Below are experts of layer 6 (counted from 0) of a mixture-of-experts language model. Rows are named router (the router's row for the expert) and show model dimensions 0-127. Each number is 500 + 40 x the weight over its row's rms, rounded and kept within 0 to 999. Numbers have three digits each.
After each expert's rows: a language model's description of what the expert responds to. This comes from a sample of Wikipedia text that the model never trained on.

# expert 32
router:444500451542493471545543470527521582492443516520503550508468576456482516453502555518560541514499476460493444448488554589517503531439499438564485502545551529477507475448428488433580551436467492547519539506460558495573482499490472494541520511440466491539460497487497528557535460535458519478519460550539515457465536458490526497464453551544457566556456425460552522513497496519439443552538
It responds to: Odd word beginnings and pieces like resp, separ, sol, fav, destroy, Indian, f, and symbols such as ● in rare names and tables.

# expert 59
router:521524601470471557517449514471480483555459415492508450560448483484459538547523493540481557433407460512514445445490493478542510510479469552475574522523543479526484483494518509482471508468482450488501395556513540544388549551480428520469512521467582517503483512584568538476530542545522546508514466528454549509456442505552495456470484466526535490498502503530491487405501529520485485521537
It responds to: Heading words and column labels in stats tables, such as "See" in See also, Stat-istics, Votes, Goals, Team, Record.

# expert 6
router:552503467563575604433483498552504532537503477555461443503515421546531468473517473434554493538515526564561525525503478513463549491494453489472482591475551463469441588625470516527540453490527528517527534531509502517544488482495539500527431441463523461538475514489533523473464568572418451504508462499474491502478422546486465507532570511526480502538469534509509523444468485533527481495511
It responds to: Word-internal syllables with b, g or c after a capital onset in names and words, e.g. Br-ab-ham, Mar-ib-or, gl-ob-al.

# expert 27
router:444500451542493471545543470527521582492442516520503550508468575455482516453502555519560542513499476459494444448488554589517503531439499437564485502545551529477506475448428488433580551436467492547519539505460558495573482500491472494541520511440466491539460497487497528557535460535458520478519460550540516457465536458491526497465453551544457566556456425460552522513497496519439443552538
It responds to: Mixed: periods and paragraph breaks closing sentences, month names after "on", infobox "Coordinates", and pieces inside unusual names like ChocQuibTown.

# expert 57
router:501434545492475558505521545466514471565493427601504498560450486497528510518526525525451554507483489503499495468498488549513468495485508564479523578458485476509542476457537527562417515543516484516466484525466552514445446520529439519583525448522526476469566500474527481499526542458506541488518537477518562487469556526392442562596522446555560467480479514537519546493557529564541499588504
It responds to: Colons after infobox labels like Born, Died, OS grid reference, Phylum, Coordinates, and the label words themselves.

# expert 24
router:444500451542493471545543470527521582492443516520503549508468576456482516453502555518560541514499476460493444448488554589517503531439499438564485502545551529477506475448428488433580551436468492547519539506460558495573482500490472494541520511440467491539460497487497528557535460535457520478519460550540516457465536458490527497464453551544457566556456425460552522513497496519440443552538
It responds to: Middle syllables of foreign personal names, mostly Indian, Arabic or East Asian, e.g. Am-b-a, Ad-ity-a, V-arm-a, C-ai.

# expert 41
router:444500451542493471545543470527521582492442516520503549508468576456482516453502555519560542514499476459493444448488554589517503531439499438564485502545551529477506475448427488433579551436468492547519539506460558495573482500490471494541520511440467491539460497487497528557535460535458520478519460550540515457465536458490526497465453551544457566556456425460552522513497497519440443552538
It responds to: Table cell numbers and percentages after pipes, such as 100.00% and 15.80 m, plus commas, "the" and odd mid-name pieces.

# expert 61
router:444500451542493471545542470527521582492442516520503550508468576456482516453501555518560541513499476460493444448488554589517503531439499438564485502545551529477506475448428488433579551436467492547519539506459558495573482500490472494541520511440467491538460497487496528557535460535458520478519460550540516457465536457491526497465453551544457566556456426460552522513497496519439443552538
It responds to: Year prefixes 19 and 20 at the start of dates, line-ending table pipes, and mid-word pieces in species names, such as Habe.

# expert 9
router:525463438422491531449459559511542499452486450546446453514485501543546561544479500502531468557499560549527481581480546529441543460537497479418472528499526444540550576481458493584491484501482491473444497472449470496479472531509524513509512524454539416458494494473500571512543507482520474542500574489498525515463535563515429446455560452501441533397500472495512538516459472483513486440586
It responds to: Short inner word pieces, mostly m, g, am, im, om, inside longer words, e.g. met|am|orphosed, body|g|uard, inflam|m|atory.

# expert 58
router:444500451542493471545543470527521582492442516520503549508468575455482516453502555519560541514499476460493444448488554589517503531439499437564485502545551529477506475448428488433580551436468492547519539506460558495573482500491472494541520511440467491538460497487497528557535460535457520478519460550540516457465536458490526497464453551544457566556456426460552521513497496519440443552538
It responds to: Starts of first names, song, film or company titles, often after a quote mark or pipe, such as Mic-helle, G-ood Vibes, Play-Station.

# expert 38
router:444500451542493471545543470527521582492442516520503549508468576455482516453502555518560541513499476459493444448488554589517503531439499437564485502545551529477506475448427488433580551436468492547519539506460558495573482500490472494541520511440467491539460497487497528557535460535458520478519460550540516457465536458490526497465453551544457566556456426460552521513497496519439443551538
It responds to: Varied words after was or a year, such as published, opened, lead, film, plus pieces of Chinese characters and mid-name fragments.

# expert 8
router:477559511484433472544501493569491532469483463546517496515547531417466532429439504499435546575467461485533455434506550500468520525448516523583530488442535552518504488499515496511556472458523570553509414418527501500531531554547496453546567519450488527529485473500549579543487464570439552561512466532555498496511521448504447563537470502531438440506482452474459511510464515513469547530518
It responds to: Nouns for people or groups after an article or possessive, especially women, men, team, club, band, player, often before 's.

# expert 16
router:444500452542493471546542470527521582492442516520503550508468576456482516453502555519560541514499476459493444448488554589517503531439499437564485502545551529477506475448428488433580551435467492547519539505460558495573482500491472494541520511440466491539460497487497528557535460535458520478519460550540516457465536458490526497465453551544457566556456426460552522513497496519440443552538
It responds to: Middle pieces of names and words plus nouns like police, church, community and Russian, and the possessive 's, mostly in place and biography text.

# expert 31
router:477517496517469518548478556493542488452502461534458463519495522556458489456494553540376509510570407532482486488535513502461476486496523476439510569488451484581513476524538488514488489469537474491461527563501538566518527483489412499511493450494456565501581510569501517416534498477454437480475505529456417477499445541504509587528591526491476510477531492478481464468549612495506451531482
It responds to: Words and numbers in census and demographic prose or tables, such as population, household, American Indian, $, percentages.

# expert 15
router:460491486508519476519546468522460526459502472528522443507512452453470472455461525504446525479532556530436498500473441443551487419482612478506501498446392529532490536466517468502447450520553431444495537557523489490498422552554514517519530500469465505543520444488472460430486485507479528488463589498455445526559513485498552473487450544425538463457550501538556456507527488424529573442499
It responds to: Articles, possessives and quantifiers starting a noun phrase, mostly after prepositions or verbs, e.g. the, a, his, another, first.

# expert 45
router:444500451542493471545543470527521582492442516520503549508468575456482516453502555518560541514499476459493444448488554589517503531439499438564485502545551529477506475448427488433580551436468492547519539506460558495573482500490471494541520511440466491539460497487497528557535460535458519478519460550540516457465536458490526497465453551544457566556456425460552522513497496519440443552538
It responds to: Pipe separators and cells in wiki tables, plus scattered words like bank, church, club, own, and non-Latin script pieces.

# expert 52
router:468496543538473466484540560551496493538483492496479513562435429477509456495575450554469513494454526505477599547419501478538499448526514579424494469438526556594487456465497449468490508545447431479525498562464499562495473484542580526500512502475540484567543534539543488462499565502555528517543503527425479505512513510529519543526474567490608543512523491514472445473551510514525491524456
It responds to: Word-ending suffixes forming adjectives and participles, such as ing, ical, ated, ional, ive, as in qualify-ing, integr-ated, Profess-ional.

# expert 55
router:442471529515451423440462550490445471492513535489476549578450482499546477464460512494561507521583500487479542495492486480470450472524443485513522447496511516456483495485478469511437466525555493487527532515466545475456461582532540567486490487584521448515433477515435547520453565428469455605461498522532532534512461466501493457461523460568565492383541476478553522528438492518521467531502
It responds to: Single lowercase consonants or clusters inside long or foreign words, such as l in seaplane and Oblast, st in understood, b in drawbacks.

# expert 34
router:556567489480526556503495494465562490549477549500512463417408482575483460494580461420552533495448502530459592512481395562442526551517560492438479461457518521449535491456541505526503473522547419477478512505572473517497554435504517504420507498562478508498499497507432547534460500469518556477459520519470490475504504478559456438450532431518479494514473547525510459485460471520511468494502
It responds to: Middle consonant-vowel stem pieces inside Latinate words after prefixes like f, cons, conf, as in reconf-ig-ured, cons-ists, suc-ceed.

# expert 60
router:512509442527430506438564469554504473455580453546435488495492528503579488555421503540501460599493475525510508535540520540493522485482506444467491495534522428489466567466521538602458523501496459543504504478442480487508511550497586466403479495432528469512464493470532548537541491521510496552461491476554558482472416488426475485483495518548411483441505512481484439536500454502506532467529
It responds to: The single letter m or m-syllables inside words after Al, Ar or Sch, e.g. Al-m-ora, Sch-m-idt, Sub-m-ission, and initial Am or Em.

# expert 62
router:495439543503526533456505480493480490518574558513428591532583489450526540482515447495536501427523419515543489557569544464548434505535467540477511519515550516567449532487477445475456463507525482557562507486489434532502526443460519484511530499492536550502478523479450564454422467569550510528512577552503460515487542569482515503514489514420482543540477473443473553517441457465485523448529
It responds to: Final pieces of surnames and place names, such as -ton, -ford, -ville, -ington, -son, -ia, as in Montgom-ery, Nova Scot-ia.

# expert 36
router:444500451542493471546542470527521582492442516520503549508468576456482516453502555519560541514499476459493444448488554589517503531439499438564485502545551529477506475448427488433580551436467492547519539506460558495573482500490471494541520511440466491539460497487497528557535460535458520478519460550540515457465536457491526497465453551544457566556456425460552522513497496519440443552538
It responds to: Blank or numeric cells and year starts like 19 in tables and career lists, plus odd inner pieces of foreign names.

# expert 42
router:444500451542493471545542470527521582492442516520503550508468576456482516453502555519560541513499476460493444448488554589517503531439499437564485502545551529477506475448428488433580551436468492547519539506460558495573482500490472494541520511440466491539460497487497528557535460535458520478519460550540516457465536458490526497465453551544457566556456426460552522513496496519440443552538
It responds to: Whole-word first names like Frank, Henry, George, words such as by, the, head, and spaces in sports score tables.

# expert 37
router:509495496559522500527537565492445472531481462570526459488476462519540489536437546461428519549500551528496444516560482524584471456465457456495464500604537524506517552531473481465427538474482510447506485417503483471551482494505494539533574577484461602454547516476464509555481497526444507492462454400520551448503537508480489555515494533537578429531525472484541501470455499556480474519471
It responds to: Capital first letter of a word opening a line, heading, title or table cell, such as S in SEC, T in Toledo, C in Call.

# expert 54
router:563526499501422560493529482534489524474448540446451450442497480504503483518529506460537501526508485435481591534529468523544510494486514528459565451560558456432437463575589511497510476552548443504491509458565501495425546511449458486447510442491448515548474552487498524492510441501466457481531507523456531464489459523548376512550493458482470559492492511438517412514482490478464534472560
It responds to: Inner syllables with z, g, c or s in Spanish, Italian and similar names after V, P or R, e.g. V-ig-o, P-oc-ci.

# expert 0
router:444500451542493471545542470527521582492442516520503550508468575456482516453502555519560541514499476460493444448488554589517503531439499438564485502545551529477506475448428488433580551436468492547519539506459558495573482500491472494541520511440466491539460497487497528557535460535458520478519460550539516457465536458490526497465453551544457566556456426460552522513497496519440443552538
It responds to: Table pipes and numbers in result tables, article "a", "there"/"There" after when or and, and mid-name fragments like Ad-ity-a.

# expert 11
router:444500451542493471545543470527521582492442516520503550508468576456482516453502555519560541514499476459493444448488554589517503531439499438564485502545551529477506475448427488433580551436467492547519539506460558495573482500491472494541520511440466491539460497487497528557535460535458519478519460550540516457465536458490526497465453551544457566556456426460552522513497496519440443552538
It responds to: Pipe separators starting or splitting table rows of names or squad lists, plus odd mid-name pieces and verbs like allow, join, followed, launched.

# expert 22
router:506545559445516478491490439433531500518525569496477488465487422460455490484473435527494531444540455517477486470490492460439567460511488480532443525552560457476467531569435486532490498526527500488549510538529545567417501522449457549490522418591469574423463446505514437487483496485494468460509596508527475557581554466493460471498484473493454491444544526536516446509512551484515539517543
It responds to: Forms of be and have after a subject pronoun or name, such as was, is, were, been, plus adverbs like always, previously, also.

# expert 14
router:425500520554525410590430486508557523549474518570546511493423495466485560449476510523525484444502453444486450490466532498447556494437509498510503533595508485518518471569500480448604506472548523475470559549491554521546423490463405532543550482516491553563463477546487474546525481558480490472508472540530499485496508452490457501489479512470485518479478463423500496537531562545463501534551
It responds to: The words as, is, was, became, be, and percent signs in census demographics; also As starting Asian, "Won", "Nominated" in award tables.

# expert 26
router:444500451542493471546542470527521582492442516520503549508468576455482516453502555518560541514499476459493444448488554589517503531439499438564485502545551529476506475448428488433580551436468492547519539505460558495573482500490471494541520511440467491538460497487497528557535460535458520478519460550539515457465536458490526497464453551544457566556456426460552522513497496519440443552538
It responds to: Second piece of a name or word after a capital letter starts it (T-ry, T-et, W-ey, M-ike), plus digits in table cells and dates.

# expert 30
router:444500451542493471545543470527521582492442516520503550508468576456482516453502555519560542514499476459493444448488554589517503531439499438564485502545551529477506475448427488433580551436467492547519539506460558495573482500490472494541520511440466491539460497487497528557535460535458520478519460550540516457465536458490526497465453551544457566556456425460552522513497496519440443552538
It responds to: Spaces in score lists, commas in lists, and inner fragments of exotic names or words, e.g. Y-uz-u, Ekstrakl-as-a, Tay, Sant.

# expert 25
router:523505574540458481479484490452453510559464452515494507525468524434503562479575478515488452524509570559487459496527456514555449494510496527463470500528542507489513508544442500469455514489457564566489506483531457457512468514513466510485540579483560548586452515635469487530502489569470549528485469451441521392575480479479485557509518524517524476547498496431504535561505487584456493497438
It responds to: Uppercase letters inside acronyms and the == or === markers opening section headings, such as UEFA, AEG, RIAA, USA.

# expert 47
router:500485519457459493478487477531486501447591441548532570446465476488495404555574503544420458475528520512546424476472425484572444495530547494538506548421412571523510464429471499452485545542556488494522478506476512467510466474480506492488464516486482489534582529513525539485468483554448581502498490488480504507518522493482546467498457481525460475557598466560471567500464561472467473472511
It responds to: Whole numbers in tables, dates, measures and scores, plus spelled-out counts like three, four, six.

# expert 43
router:477439491579480498503530477524518513463545554478524505517526517567482556455528515468519534468482487491505477502537458381460452512555565502548563443571526524438530493479517495506439534489446579468453447544471517452471463487520460534461434432505449480496505471557526437409449550449446474508516514507520469449436516494483420476553487504473486424505459443543467521536554500469562526514483
It responds to: Pipe separators between table cells, plus colons, semicolons and dashes in lists, rosters, results and election tables.

# expert 51
router:488445512531531504446490442568468530595550469479542474490531499528485555500468472491567449548558420414473456514564537461506525536495513489501530599494533450493477468521478476481507523507510510507537458474515484532548544535435541482552437427450559539523559546484552472516455396550495546496489512474576435515429488540495493553515458465449484449562504461462466535504479519478463512467511
It responds to: Given names starting a person's full name, in lists, tables, credits and prose, e.g. David, Paul, John, Mar|tin.

# expert 44
router:538471492545451489524509455554489508476517472550573560438476467525498451586561484523424456451508475485446474472522422377510419487514473488517522542486449559555506504494525466485459534502506539554524501513472493503534505443471453453484418453459485487550598526512558535515449523499468575484489444533504450495566545486505482438464494514528451500536570492555511542490470560479447474507503
It responds to: Number tokens in tables and dates, such as vote counts, times, scores and day numbers, mostly after a space or pipe.

# expert 12
router:444500451542493471545542470527521582492442516520503550508468576455482516453502555518560541514499476459493444448488554589517503531439499438564485502545551529477506475448428488433580551436467492547519539506460558495573482500490472494541520511440467491539460497487497528557535460535458520478519460550540515457465536458490527497465453551544457566556456426460552522513497496519440443552538
It responds to: Past-tense verbs after a person's name or he in biographies, such as was, won, wrote, been, plus surname endings like -son.

# expert 1
router:463499548496501440493527470542477513558480471502465459522524503537464530438467400452540457445423470460501514494526538514487446502495529484490493499491456409521544486479492445526503551524566550460497438432580429538460449426548471470545540528453567479525483434507498479525522453508590527522474483538513458526436511479432544520580502481479490423563501508502468573502512561509527551478494
It responds to: Job titles and roles, often word-final pieces, right before a person's name, such as chairman, Minister, director, Inspector, founder.

# expert 2
router:503532523408516529546465530538562524523479404542547534461496497555473492453442543508516461491448530492546457489585494462557454532492455478527520465446456498530440510564488548495532492510472452475547546471449490448513594455508465536458494457488460464528519597498500541524498557445471479455536462413532471491490478462557502586559547493506462452397515497543468504487479527465520483501482
It responds to: Bare space tokens that come right before a number, year or sign in tables, stats and prose, as in "in 1984", "| 4", "$", "−".